Experts of a small language model.
Size: 11 layers, vocabulary 8192, 32.1M parameters.
Experts: 16 experts in each of 9 layers, 2 picks a token.
Below are experts of layer 5 (counted from 0) of a mixture-of-experts language model. Rows are named up (a neuron's input weights, with its number) and show model dimensions 96-127. Each number is 500 + 25 x the weight over its row's rms, rounded and kept within 0 to 999. Numbers have three digits each.
Before each expert's rows: "mostly gets" lists some tokens that are sent to it at least half of the time. This comes from a sample of Wikipedia text that the model never trained on.

# expert 5
mostly gets: "th", "ic", "ical", " first", " new", "ric"
up0:508469516485530474458495529535476523488457516480474505480501467483470482488480494540548494433477
up1:482523499486518503553486523484533521517491465491501466498550499500468488516515514510539456494527
up2:501482485442479502488491508458459517496524470514459483500527489477488486495516494532510516499502
up3:444487518497535473521466569527468528484518537522467507463527476524511481493481522452497513485536
up4:467529493514519538485559521475474532524509488444470535506518487484482507519483524470500497479512
up5:507510552499490486508506496475537533485474509514495504518491492508492497496471495478522503480518
up6:543537485507510546514489523489474511496525530486466526493537493489531521518487490484509471538528
up7:494501524498495512428531496510499490516483491513501483513487472460476497502473518498551552489513
up8:475483515475473540522518490479520521474494487474470433537506515477517503488508530510473533471492
up9:507475511521479501506549506473479525504434514468489479514477470491525494498478481505517516439508
up10:451497502467478464466490503509489495479495521509499531498506481448510524496499499496495522523459
up11:467543508467559443510494511513512531492466480482482478502521517490498476517492497519536545490561
up12:469459493500487503526465486499503549486534510509474492514538545483516522481418533493512445492558
up13:517514523451495521516541527485506497493482481517525504501514531485493490513522501464523494446544
up14:493515479521438514471495545500515528521512487498464483491491493532547460493464525473461471502525
up15:494490531486510503488479539537472503450487495479491494514493498508486494502413477512471522512469
up16:520463490523492492556513507490526521487519504522518499529506507454505515452540525519489508496515
up17:528509491447475517491487513498511515515455505493527544481471520501497490493489534513528483520506
up18:485511502475509494491483476538514530459511489491525485491491508450506506529469507500483549496511
up19:433563530464470539505510535482488485518513504515503503469478449554520523490494519516475498506493
up20:503500502525499479496496515533491480480509496500519551530484486490475477488517478468484501530503

# expert 10
mostly gets: ", the", " to", " on the", " his", " to the", " its"
up0:508565512506512518520545497510450530457498516493530472487434493512531493505494472461491512523496
up1:496480512526500476542463529524525531505485550465524514518508528541497480521518494492459502527483
up2:481491455481501485483488517541482514527533510495542509509481530483477501468515469501505501528484
up3:493526502514514484481500471518510488460533506473449487507533511529501534528466490486491468516473
up4:521504473499468466500500450522532524457553481494538507500524476502512545505506489526488479482496
up5:446470499499509470484490501489491459496468494526469514505517472504500516487493450502471505487502
up6:478492511500476457497509496556472543478498502483490522545541488502487512520499497493537501486564
up7:474507480526504525484483497535528483479494466485477529471466502521466495518487530504437440519509
up8:477531483464526525499554492526493516533472488523518505480506527518515551520491468523458475506489
up9:517455510481455464500478509512516532476502516529475491556519523453537505513541497456475508505472
up10:525508514561489533472487540543508560498504493479526550482510507478533475515480502471527485524491
up11:492469492455474474484507493473508532518495505472530489531523483493486458490452509512506529506514
up12:525522480509521484493504546518471496497478482517518503554568497502472493478516516542517470474506
up13:509476542514496509524518481511501492494460530529483501486526468507463458494484524480501478521524
up14:494492535463464518518453503499504462498477494477496503495493547501495502480496492530502490543497
up15:460520492488515489508494503522456534532487468545501524512523494461541499476488501532477496528501
up16:498511465488476523504500508545503504479484474497550515493501481503527514527479530462495485521512
up17:514477486488536509498451471552479548491501504509540522492491479471498544483514482507478479504521
up18:516500524527510521509499483498516528509486492481459559560470475486459529488538529446505527520511
up19:508562500517516531541479478524512475494474508545467482510512464494472484494511501497521469514509
up20:503450447495550508513474504503466520517507538455503509501489473483532499497461503508514510491522

# expert 4
mostly gets: "ed", "in", " D", "ist", " A", "ud"
up0:520448509470502484564482540496520533475507471463485500533523502518444513522483507493480503549500
up1:488492484504456493491501434531505522487518519470528464500511495479465515451473531458491526518474
up2:479488507466490491558500525476514505520467505488494456460521498489497465463483499498510488474507
up3:531504505456513513504498456543489555460501473458513519482432508477510464484533490489492497500503
up4:524525476459475507519486473508486504480476472486566440463511501519530511458498503476481534497509
up5:484497467493507470510490469469506543497499518502473447504473458513487501467500507495495549483519
up6:530520490516513503495522495519470534465495511503512518497499484512516558515505548485483448523535
up7:483503513477460489495483455488480460509497459459519520505460503517441537478508519531490470487498
up8:521459527516470519534523505512473530514506544468488501483493501479524498459484486484502473517490
up9:449509494517454485529502501509474489477477514485509523475537502524509479491486481458475454506546
up10:486499524535507532555504458481493478521493512515501494483478509498462542525478503484518513538485
up11:497508479500459494554496539504509491502447478499477508505472473497512489510487478490488512525485
up12:486500525486497494521500512487444500473527485502483457499466494486484468482526509518496481464534
up13:475502525514471492486476506523476500490455474533494501502529462524525495543496495516492452510474
up14:480503557495474487475503547503503524476532496436507473483491527498508516497509508473499498480463
up15:501527513521482486511511528470511512517496518489479508511477454484514481485541520499530487481526
up16:468492497492497521507527483446509515502540471471428487465484536526478522501462474518489524513494
up17:483456488513579506508533493500485515514512493471459540489497520522501512473503492505523510504517
up18:532532522456513475509494514552508522508436528503557496457518517497487503520486525482483504516485
up19:496476530499456499495485477485535488527471544507471479469493566509497488495497505540527473525486
up20:484504491500477550516512523528493518485480506500493467450505492533507465478480543508469498503499

# expert 9
mostly gets: " L", " H", " M", "el", " F", "l"
up0:512510504545460463537512476522536512526471500545496484487502494487450485467541523530517535458508
up1:480505473490505499516526514506467488459522499486508471505516518499511538532522522512504501439529
up2:486475512450514453534478525509439503482506499489495521554517512498509493508496496466484491522492
up3:504492489477505445500521490552502487501491513514509506494501536520521451451466463510506514495505
up4:517510496555487450541522485533520524456460494478475492506517534513510503486464485470535479488498
up5:519490481506470469513475465484475465530473532530516538504546519487514506581460482510520502511525
up6:510530502462481458455520450511463491461400494520497463490507506536461508550514474490541547488539
up7:469494512430537510481511499487505541458506503535500487486544459464512528447482507458544503422477
up8:537506470486457475535473519536468498496532478434505506502458563525486456503508479472510523501495
up9:532454481461466505488508506508521507522493476543518470489484501459530501525481479538468524504474
up10:496504477464543480477513553508495501496504506494486526535472503489530515476516475499509496499504
up11:467509443493512515480522460529528512494458504531515517489542507517506533517502513469446536480449
up12:505482489473510479503503533571514524505497466505489459502535501477516484531468508464466519481572
up13:515519488481504501475511505530512540488466506526505477502577499510485518502515509447495527482488
up14:496476482511494485536498514578478500496501506492514523521501481509512505496526532449541445485507
up15:475498514472482463501490489507440524500518493473482505514487509526500513526522467519466473494475
up16:475487498518514520512490472489534521472492474490519489480573510495512520494500470542474503472448
up17:511480493513529476498506482448465474478489488511541544481516497458477472514500504517495502454495
up18:505466517499536506482482510522511496501471478518515551476467481509524502481517473450481498478490
up19:539485521529549475552494498555478475475520485548454547556484538460524473475532500516507483491487
up20:497554512479500475499497500451503461529483537522499490476532525462518491474511456483512503498513

# expert 8
mostly gets: ", ", " ", " in ", ": ", " of ", " he"
up0:512458497509512548523456461484503514489474486519555459495548474502540514491515524508445403507453
up1:506485459509487535480437537513492509502470497479513492487507530502496486454496550527470491485511
up2:506499478497476522535480476517510522495501514505517459523489450513484496469499535500477473510520
up3:466522483505470502503507474519470519512468444492503463499497541497518538478483480495564477472486
up4:470490518443512505502496505519518502518503484478524472512525529498478552540489519497482493478541
up5:461512496520516462502503468539557544460492520491475514481501491484489482433500505449503496533493
up6:496471480472490464491514495495450504549479516509538471532498532479520503482511469535466454534504
up7:502456491509470521498491475480504486506511473544501505542542508515469495435473478497480488480548
up8:471441497490463493460460528542501461496491490482499511521534526500473492502524495521564484523470
up9:497443504512467479487528508502493526493477460552547485499433532539521484479550496498515477517457
up10:499511510440466464464503455517466535488472516478534509497455510461529518519491499525466487492464
up11:495523533509492470494530533528467480505476537486504507536479479531485504511498519489450492524540
up12:474519514440468501497539456473481496489547548527469477475519494535503504503464522503535527481501
up13:524475494504524485501479496500497516437494521464503474536528449524497496471512464478465555511517
up14:499466517483513469496473475532468501526513548536486454546507490479496521488498474518469527545523
up15:476525518515515485495541436501535493516501505508493468553482498491517510463502505474542536536478
up16:442480497534491498469518510523506463459472497452539542511511511488458509463502482492527486486485
up17:484499462514548493465526506486546457453481515459495505543496518473486497473534511566520511487466
up18:483481484428496494498504460490497504485448496512518513476517521526498518522530474477453506501480
up19:509422473491493477471509522548492496484451522453538504528513504497487507501509511526447515493533
up20:504494515475560526509461505500541530515535532478546508482501505491504500497468521534506565491531

# expert 6
mostly gets: "0", "1", "6", "4", "7", "8"
up122:459497511494498484525511523489553450473507501481463497520512509473515518486492506457478481504520
up123:512504497455478516535478469535502552473449466510492482498522535524543476505473453486483496504522
up124:492452518472471519469492532508487529499533479486507477505501516497523481488458532538547469491451
up125:479465451511513482467491472498483510484481546479541478479515457494503508504514566502526514549495
up126:490498492492501520523513533483552497491525432529526471470513489488517484527541511460476471459517
up127:495491502530544505516510538471536521487488496464491500508522454465483506504491511475486512513550
up128:487482495505454488487517537525521487466490487529454495447481533451507534542461510473519474499505
up129:476533468477473469542536526541513493504491470468524492516508464513500481517494468498517530544550
up130:500508508493537490537529505473535520460492543495528541436510520467518541517468515474496529466499
up131:497485495472550505507478518501446526493478506529500504561509468551493463494511522568572472506521
up132:513519517461517474548513492496503445492491493581526491504485503521485448534511456493508441492470
up133:514522487465494441497506485541488533502524502550466469539500467475506496522520529434504532515514
up134:460537533515503531488457477516517507491518508497473482493487508483515528504483536485487507488514
up135:488521477554515449455542474522483516473490541513515469510529502505530508512458544511496495473468
up136:509478490504497518511516519512491520513502477491470480526542476466513443508467481484532494497489
up137:507482550472508526528479430497550519537502474500461495480553491533521519530481488462491531518502
up138:515525491498487507466549503471509494533473484521477491479462475504529523514467539488476504483543
up139:455483490533509411516504535498528498517504506502510542521491479532551486516455503483543480534461
up140:452515499489505530494513480481471487491489482515474517475531505420458507471533479484504480473471
up141:499505492501507504476503479483510524530497500481503469487460478478505508474527542532504454513501
up142:502485477473477481481483530496501475512514475509490508503487465499489513476446534547509530495464

# expert 14
mostly gets: "an", "es", "os", "ot", "en", "as"
up0:484427486525492501485472491556501476521553467464486476527482499532463539498493535471509526506501
up1:508509500470541521475485429470478487530544551417501492525545468471475505513479517503494504501478
up2:471508541525494473502502504519533434484489482506523461525471502499444475467499488535490500519521
up3:528477529507527484484516507513488532551502509465460449516467504559447464481451501504517563494486
up4:514499492508481489511513509517497523514491484509487570466531528505495477473515536496474497511507
up5:481481484511470476548501519510506518472535526477477476529485476489552493482495519535507470501514
up6:513519514507476485572560523520461485484473514477488513474477533524481475508514503453490462505501
up7:482469506470523504522514450506494533478476482515504500485462531536474498509519484520519477528472
up8:556476492533459496501512500462483535455524487499519515509502488515465541502525449513497537521517
up9:496497513490456508486479524538493459505502497476482506508539534510518459454510500480524480485480
up10:514514543505550486511567452515488499496504504498518455493472483504497519503478532502469485479482
up11:479464499435508514481485481478480462460491504510498518465496462494491524474462536504509503531483
up12:506532504504499520504505488545475515486515534485484505491476521567525472522499514494508442508499
up13:494509536492503499515502511467440526508533461491489457497471477515512478517437462559493476535436
up14:483525501518507473515496497526487490531513488497487472485507488521473484483524546477457522543497
up15:519511527463525485510484547519504505507497535517476563453506485520457529482500489500490501510480
up16:516518457504498518463542495471490513504509503526459484480506477481545463507485521515491480498521
up17:496497497480499507490557477559520502538495551501455479487484465489503494472515533495506507500490
up18:480526503489510497479475470525502491511468504474484493459495538523473481526491501432499502504516
up19:482499509485472509520499516533512482494488529496514538519500477503514496518494519499552518494518
up20:526470536451495557494504536514462516534473496467517504493475493524519458534526521492467518501508

# expert 2
mostly gets: "oc", " m", " h", " C", " later", "ating"
up0:469522501453505522494504495515488449475549494487476458488465517504503488510463483507448506470460
up1:503499483535478492507511526542429511541515487480466501459499471526511515533449489472509513529510
up2:580503470469516471474465528506481501511535528490538536484474553543491540531472500505495492500496
up3:517504555471498499482513495452481488459540416515446506537523485497495549510531509509525454453509
up4:518453522475500508491519456474531477525489425548509547484533507529485503513470523533508492474510
up5:531457473521522527524523551533481488513514505510500534497479515493526516517477484526542519517487
up6:483489504484574472464478487505493514504488464524486502456500515528521510472472445508498516518520
up7:474506513517540509469514534541465542482528503488522493466478475504507467545525511489503494460488
up8:500485508508486458537507499471538453511520469523505542528545514494462512524518498523513520493532
up9:487502509534460515491492506482489444496489493503497492464451483504561507532429511558492518501513
up10:497507529483521504522511484516493578482517497531505495516482506483493502492489469511522502532463
up11:523478492479476517491495475494515529476522464497510497502562537490484501552514470498513490488535
up12:451484481516514531497505501507495531496510510503526552478536468486503519524512491491523491476521
up13:479512538521492533543541510511450525469517513490500485483527500462542563476502482492501544509535
up14:488536501446470518438511520523472484534493533514465493508447510495502487528468474505514478475528
up15:466456524489509500480510533556467469509511461512484540524501530484496559473527503492529497525485
up16:525474523495487516481495512509486521483497508499514509489493463504540486488500507500543443498478
up17:482444468528503491535519515534433502554456494510519538504490495496486494499464505522486499533484
up18:470553462500531502539525512533517501499565477544470444513450465509496510539456500492537507481477
up19:435479538534486479493523549535497482434470504529510482528521495502520555495508513463497500448481
up20:473459461475432504481480484557454524488490517513536538511507508506507533477474535505448499495510

# expert 7
mostly gets: "O", " St", " st", " that", " which", "it"
up0:462493487507491496554490509529486494477502472502507471479499500491516502523499473472531506476531
up1:513488441484442461518472533491483495508496470495461521487525499504534543491473468465496491480482
up2:479527510483554545518526496482465511474513485471463533468517462549486518517481554544475490494506
up3:517514508490463447490481537505502500466511497453528514499488521531465485493499492515493478515435
up4:483534547508490490508510535506502499497507552505480509524469529525487491488499476519465484523487
up5:463533489516454499517517524493494522437481503490486524468518457522529486428505496486532510529534
up6:480478521492429461510523531504516515502515511474511501461499457499510484460509480484463502504488
up7:524494451485490496512523484546504487529429495489464519528529537491515475499518504537508592543501
up8:487477500489450492510501477525504480494442498548468491475469539523522500550468505497512526517565
up9:432488503488490480509519513484482511527501474472519562504494488495507480527508524481490499453514
up10:484518450492462526509520473517505507472479561491463501500500504489495510490485510538460486480517
up11:511515503507448519481501449528510523507497498485560493486493453485515502519541548497531493486500
up12:478504546485539485535505525492499485507541479485485494503517521480476484519489465503502538502483
up13:481507507500492484539510500484480506480497482498509504476540489499478487503538520510479513489510
up14:478506502508478496486496503463476506483472499510528464480506445474547471495495493476492551516475
up15:515529499490540482509511473520440515453506494479488451495530513528509519496520530487516495494467
up16:498513463467501482503517514549455503518504524479511518542493467501508497525476540500512511490492
up17:500496462466487525528495514482477441478497507512507501515509499535515528523519484477445549536513
up18:518494478437500500494512544511484504507483506499470521503544485496487507463503516469549543488513
up19:483515493470515507483494553514496466483487502471512500481486512478526474529493504459515452508468
up20:486485456499486515500483528563528491518486483446471505438542490558514518539490464511532505469468

# expert 11
mostly gets: " a", " an", " this", " |  |  |", " the", " |  |"
up0:539527482527523480443507541479469513496538515501491490539531449523470527529468517515478505508471
up1:499475473485478498503549496549488520477524497508529506492483475468536481572519538519488483532512
up2:503493513481516470539521475513535485494510474526507483520529514530518529479483541528507518496436
up3:501466499493546549503522521488504493500468530522486514510507468490491522496513507484492526486488
up4:467484470476524489438484537532475489479426499492531542475477521450484519535519486479530496499519
up5:490539479486501495506493507457523527489506546491495485535484544480504504509513503496441497492486
up6:519510527520467499503516547484488522441456467492545492524524486505545555503471486514513513461502
up7:481523495477536492541497527520480480466494523523525547501518464536560502519487479536462515538508
up8:490496467494547494485513518480482527470503485512465495514484535465534509497492457494492516525509
up9:524501531458505517487531471477446520532520514486496467503564481490466500508498513487459535501512
up10:518505448460439460450493533527521531502527484481483514497508466469493513503528479483503525469481
up11:498469453458452512500541494501495479474441494500516528509500467486492491511454530458510502493518
up12:467526482485479529497521522527507515476473475539493518498546506471511483499499508531470482488534
up13:480489473473463449463491512515514486474487435520506515458545479503508487487462494501483488510513
up14:488477519511480505494517490517504519512525479560495511510458510514522500483487514527494515461499
up15:493502475540485493538512511494511471492525480502533513503517501478490467519524532529515499495453
up16:536464499515495511523482468536468494499485488519464509504492505494487503442509467494514508506547
up17:515504475503479478520521501500453484488485447488530513487553491516520493536510481533471446497467
up18:512530460497508469531485491492518496507480481509533544490520533453516486529446521485507528520504
up19:513501501499533493499490488513497491506506530517500490506508540539481520544516495491495460509514
up20:472482451499478440527500502479497534502540511487519473520530525506518491515515489515519485502489

# expert 13
mostly gets: "12", " two", "16", "10", " one", "13"
up122:471489498497511516518482426529504527482502474490485494503562534525491509465465479454496454480501
up123:482463485481488489491521523481515509529487544508475509514436455486563476531506502515513478488521
up124:526531511517510504429554559504533497520478512528500515497503459468541450481503475508509497505509
up125:481539518490486468475510541496501485474499528491482518483524500496500514473491475509497541519488
up126:476504507515459434499511463522528541491533494521495514516485496522546518517482422505510484495533
up127:526448512476495478442509479510511503484498514476569490492494461527525513472505505558541489449513
up128:516472537507497519493520448553488477484538497472472480524514499469468529505500518535507521494511
up129:510535533473497495482476531477514536516506516482511549484497501502480471494469491453448483506518
up130:488509507465562493496520479479534491525490519548481490496478464507494486512452513496488516498478
up131:477528489531492506532463510545498502493506544502512513475508485522475531575451507475563448523531
up132:509521518477494534517524521544494521486553553484475513503515525515497520540482478536520483494546
up133:465484507515498476518474534551441532505495514501514452481514525518476519501477502531508520521509
up134:480488502484524508502470498463470514478518504460517506520509559524481508473486458511448523471546
up135:491478473504503480505515542553490545489478491492483500514536498497530476507473515492518504452573
up136:515487515556487527486548488547522517502493485473499526508464460522530485502458548486507450506477
up137:468507492508501499487515479521502485461458498513517527486495504480474506502477498498506551487507
up138:439511512517506480503517500495483506461542504530536501471470521494538515549448541469532489539506
up139:500514443457539486488462492488512537479522498506498453502508465469469556549503480466515486513465
up140:452535512531467485492487490518522478501521486531481505545497469515491501508448501544501516500524
up141:519470518482537479457442476507484548488504505535450474506526493528543497490491523481504583463517
up142:477551545478498510499491457514500513455516499500494566485501506486468518478473504564467479492532

# expert 1
mostly gets: "\n", "\n\n", " (", "\"", "==", "| "
up122:492549493472505515495454520522496530546496527499471502514479504519547504479539499499513574507541
up123:519536515481461508506494504500518519494478540490531513500468493459500511463500477503500502480510
up124:512528530490536497477492483506483523525480521491491527491497499466487532474484520483484511505487
up125:476528511494542489445472514494483500500530501487544477535524504453470497508488516519477484512493
up126:535480495479510487545506484538474486451456535472510445486531487498504496488487488466486522486469
up127:481472464530500494504488500540491485470492528530534469512521554516529497451482527524460486484485
up128:473500482516531471521486462494462500516492487563472499472535482507534487479470496492526466513491
up129:483530481490494501456506555523470547494515485528465519461498534484493540511485555488490530521505
up130:448494471455523482481533514489535504471486531546535503468500535514515521475540487492479500514466
up131:467543518535467474513475515503514502459530508498524487417507492520539465459470515519472474475485
up132:497463493505535523487460508481476527481488525455515500505501526515511500497465512513523558480501
up133:511492499511522491503489545500475520506515502504519514481498526501497494527490491450498488543530
up134:498463489506464495478516527488454493453537525522483517497528484475506479506507468497482480484505
up135:491502510528469481479464520505490540431490500523517506487462447490495483511545503491505476492499
up136:506471537515486484502480528470413535518513532537475500493492547547502506491511495500494473521481
up137:496470527467549500510535520514542505557487540480480532485532485474508494547495480522497530503491
up138:467473461436509503506496529552463489480519468472516518497499488530508514489500464501528539525530
up139:515480440509518517517478515499514486528544526506512510478484496458456524507483463473512469467472
up140:497507513456510487483470472439476512520531537525438491581498488550466506533518517480499515517557
up141:469533520412511572513508461520522490515478501552527503458490537512517525489509521435518501532479
up142:519513561514434523511508503512478518496474515482482495469511492485559476465517504489486505453492

# expert 12
mostly gets: "ade", "ock", "and", "ale", "%", "ore"
up0:516522481508533501487502506481506513535491487496528473481512531495480526480509549506489487490505
up1:514529525478509474512463471508507472444460506501465523505468518522527520529520481511477533504488
up2:535511501504508468542495487491464477504491458494482480479512496539476528483518524527510501468511
up3:525510527445499465509483479497479491525491521526496457470573506494532486505507467506496506493523
up4:494498477493508508491530504530425477491522497500514556482561507503492457532470477532559503509537
up5:525486509514509482487508498493488546527541511468487510506508539512490519489508482497542530472517
up6:479513468538511437550493521484524501466519507502503470487528493479489513518474488450449475529481
up7:502472508502535499537501483473463511463506471485472524448484519512491507461507528548526465515492
up8:491467503498477479520527522493539472520504534537494521492526507490525544493505510469465519509536
up9:484512490513507503467561525500479534499537464446494498500481495507538497545504515484485502469449
up10:481464510461474478502467478494497522493583506518526467511468539522495503465466479522470504465471
up11:515538508527499538545543515504523485498513471491493527533516496524511492479485559489490503498494
up12:532474478517483446525464472471501515477487533468503481518504508499484527458475515527479518452460
up13:544480508507482481495522441482481504479487484525532466484528517521505532436460506507498513519469
up14:509525547482508496498543478499494499496471484502507477515478490482500486447504514447527495452560
up15:519466486544512450502436502523529472481546469531517525441495531546473520501499514482506487500496
up16:493512495530499491509478462533546503510501504481528478493534491492510494461511458513509473510503
up17:513505491478483531495547476496507531505505509514477468513513535439461460515507513514515450494507
up18:521478536468478470517507530530491512468521462479486490495557496498515462532471522495479516509496
up19:514452482517499514520543514490543499496494466498480469506528498502511568470474531535529538524482
up20:496455485463510510466504502509534522507520509483491549506535458541498506484536538491505478476486

# expert 0
mostly gets: "-", ",", ":", " and", " |", " | "
up0:493536505492444487517496502505491481464456521499524482463527504534503504499521526476442515500527
up1:517533503485525541494503519497543505512488534545504439466458532474499497539490494500548476519562
up2:463552528522528483519440503507483444499518477453523476513515539503476497489466466501481483459497
up3:527538500490498537520489487500509466479466481484467480513515511483541536481519489491480500525528
up4:468492450499507489473482518499506529495453531517478463516455505466507500483496492482505535551499
up5:523520494476477518515509583508505506525483479494493472468497511492522497456452489537457495484537
up6:467516535489524482481497539499461481486523485423526491503519496522476483491531466455471490525495
up7:466487523534534542529542532513518488513504486507463509506489448481477488506492517461520496506489
up8:457504484504507502506543481483520495481499496495500436520480520515517445507522532508544481503514
up9:493493511529476499469543502498507494500532555502507457436456499530463527450482498530508477485493
up10:472519495423466513518475456483502519454468486512437475455522517512480520486542491474517511478543
up11:475483487504448497526479474483514457491478486517533501460514474503476530490488520478468509487513
up12:464507519491449461481513484556522480513465524515529532496494450511521493507497489469472493509457
up13:540492475486469494490511526472470491511460465492518544504550512504460531473494522522485469484508
up14:483493497491545489473495558494491511509512535469495458415470513496530519517525477476480547502501
up15:477513529530469504512492497528458497475504499471532488479530494532468501457481537484520491495480
up16:543524479436504513476514494487506527504465559486472520500505540502541507482499504472509532516516
up17:521529482510504511561484520488476517474484519468497463481488522512486481519511486472530517482483
up18:494505526435531518479455550464496474521504508494487529501517507515478544473478494529494491474533
up19:474485503451512473496477508512450541517437508514518454540521515524538489490479475520477498484544
up20:502521487505506560465465564545508548520500534519537497457477510511542460466490468485486506501515

# expert 3
mostly gets: "or", " had", "é", " has", "ier", "her"
up0:485481500475494484458505518512472475446519452529456502523492469476501495515480515458476535479528
up1:510462474484527463526475483478503524482463516513534461491508511451518562457470471493464526516497
up2:490521483487499492486524528480486507469484504493490519512528520488459508535454506509473463462499
up3:474532499494473491517470491474486482500428457499530500539519489535543527487493466495528493489519
up4:481496547517481477540523472481490482505511527543507507491505502484533540514495473517522506537519
up5:441468496485512506510551488468531520466469552484510459491555519522522520448475480498476532481491
up6:546509543464539490505531467495472493511487483524515518490514493516485502494516466482526527514478
up7:493492525476508467506488521527477529502517499492505499512481475523502560503474498531476475539539
up8:492476467527501491514495502505491495441544489452545519539459482501466528470458487451516540486495
up9:530495486530512455538507454513492498514476518446502532525492485464511525480479500496498460490519
up10:523481458461505500494486495519541508484496506508492506461536503543486481473521511510489459464471
up11:484456508494558495509523488535519514504499463457515482511523489468487559447478489487499539464481
up12:475505492437495512526501473506476545477457488491528503508531475498470504478493506536532504484486
up13:523529523527473453534451446492531486506526481488503477501438478495520516475487456545461495494502
up14:491458502492508519502542439508492490466507482519513507522513475459512509493505500485517465494486
up15:555473513477507554464503476489485468453490459520484536499472488512510461484471514525515514489493
up16:553505459468479492497518519503477532525501450456468523499457461527510513487476511538476519456523
up17:523511536519488464464536520497478504521452511522466522516494491513464501472496508508484494541496
up18:520497498452500497516524478562430493544481518507456483477480520510531481537507507531469523455524
up19:529548510514451501541474486499475535497472505509492522464540507524494484498483506525511482476517
up20:482484484511491497484506454491498503483503509452520497474512519521546485504532526552534510503457

# expert 15
mostly gets: " =", " O", " re", " per", " ad", " Re"
up0:479498522466507508457482550503485526452499511501527466542507511497467510553487475504506520469514
up1:522526499500486525528524481492472486562516465517478497479520503467516484520475462511473480518478
up2:515523502492500528499520481488496516516485537522456483499486421488498479550457471493464527525484
up3:464494513497517514494548483524470511552503500476444464510472514500528511464487510513493545491434
up4:461502447523467479486475517499504495500496474482477501557517447483511495482461501464486524502540
up5:460490480509479514555491490505462480480502465476528452521502537508488479523525561499507484484492
up6:536519488469504526477519486483449544467493487511499493475484476496510525530523477557517498508507
up7:522523440516516493486489522492513513524492483488465479467563499533491501519523491500509466493493
up8:470463495527513510476506529483488515474440505496528477502488541514546515495489513488529518529506
up9:514508529497502480510491490526511486473535494459491469508492485497501486509489510517501460456480
up10:483498576513486451504482495507522491476505517479531499546502520456519566498504475563498509494539
up11:490499506491504529458504489499513549535478512502458485521491467485486499507499588502555499494491
up12:505522463478518493465475544511534545517510485496487478511502458481522529515530486487516520537472
up13:468507495516489520509519515507506506521481536507496474522487491470533511497477462545484481487475
up14:530506555484496462492493534494484496514502505458495542542504508504502521516491477452527474492490
up15:533503547500493516498513473527483515509524488485445492534481467508506499531498455507508512511542
up16:498493551504511534481484527519483510518492506474461440451455508498521477484469531464528485478509
up17:476491513487481512501515482516513510525545487445483472534495469508527502472502465455548487507476
up18:502466498448488471451555471469534507474503522475505514539533533485535501479461477502495477532446
up19:513533523433440535480449483482492485501528507459529520575457548515517511505488480515508481549479
up20:529483510445473501456510503476527512452517503492497513493511538450515504507522557480436458482468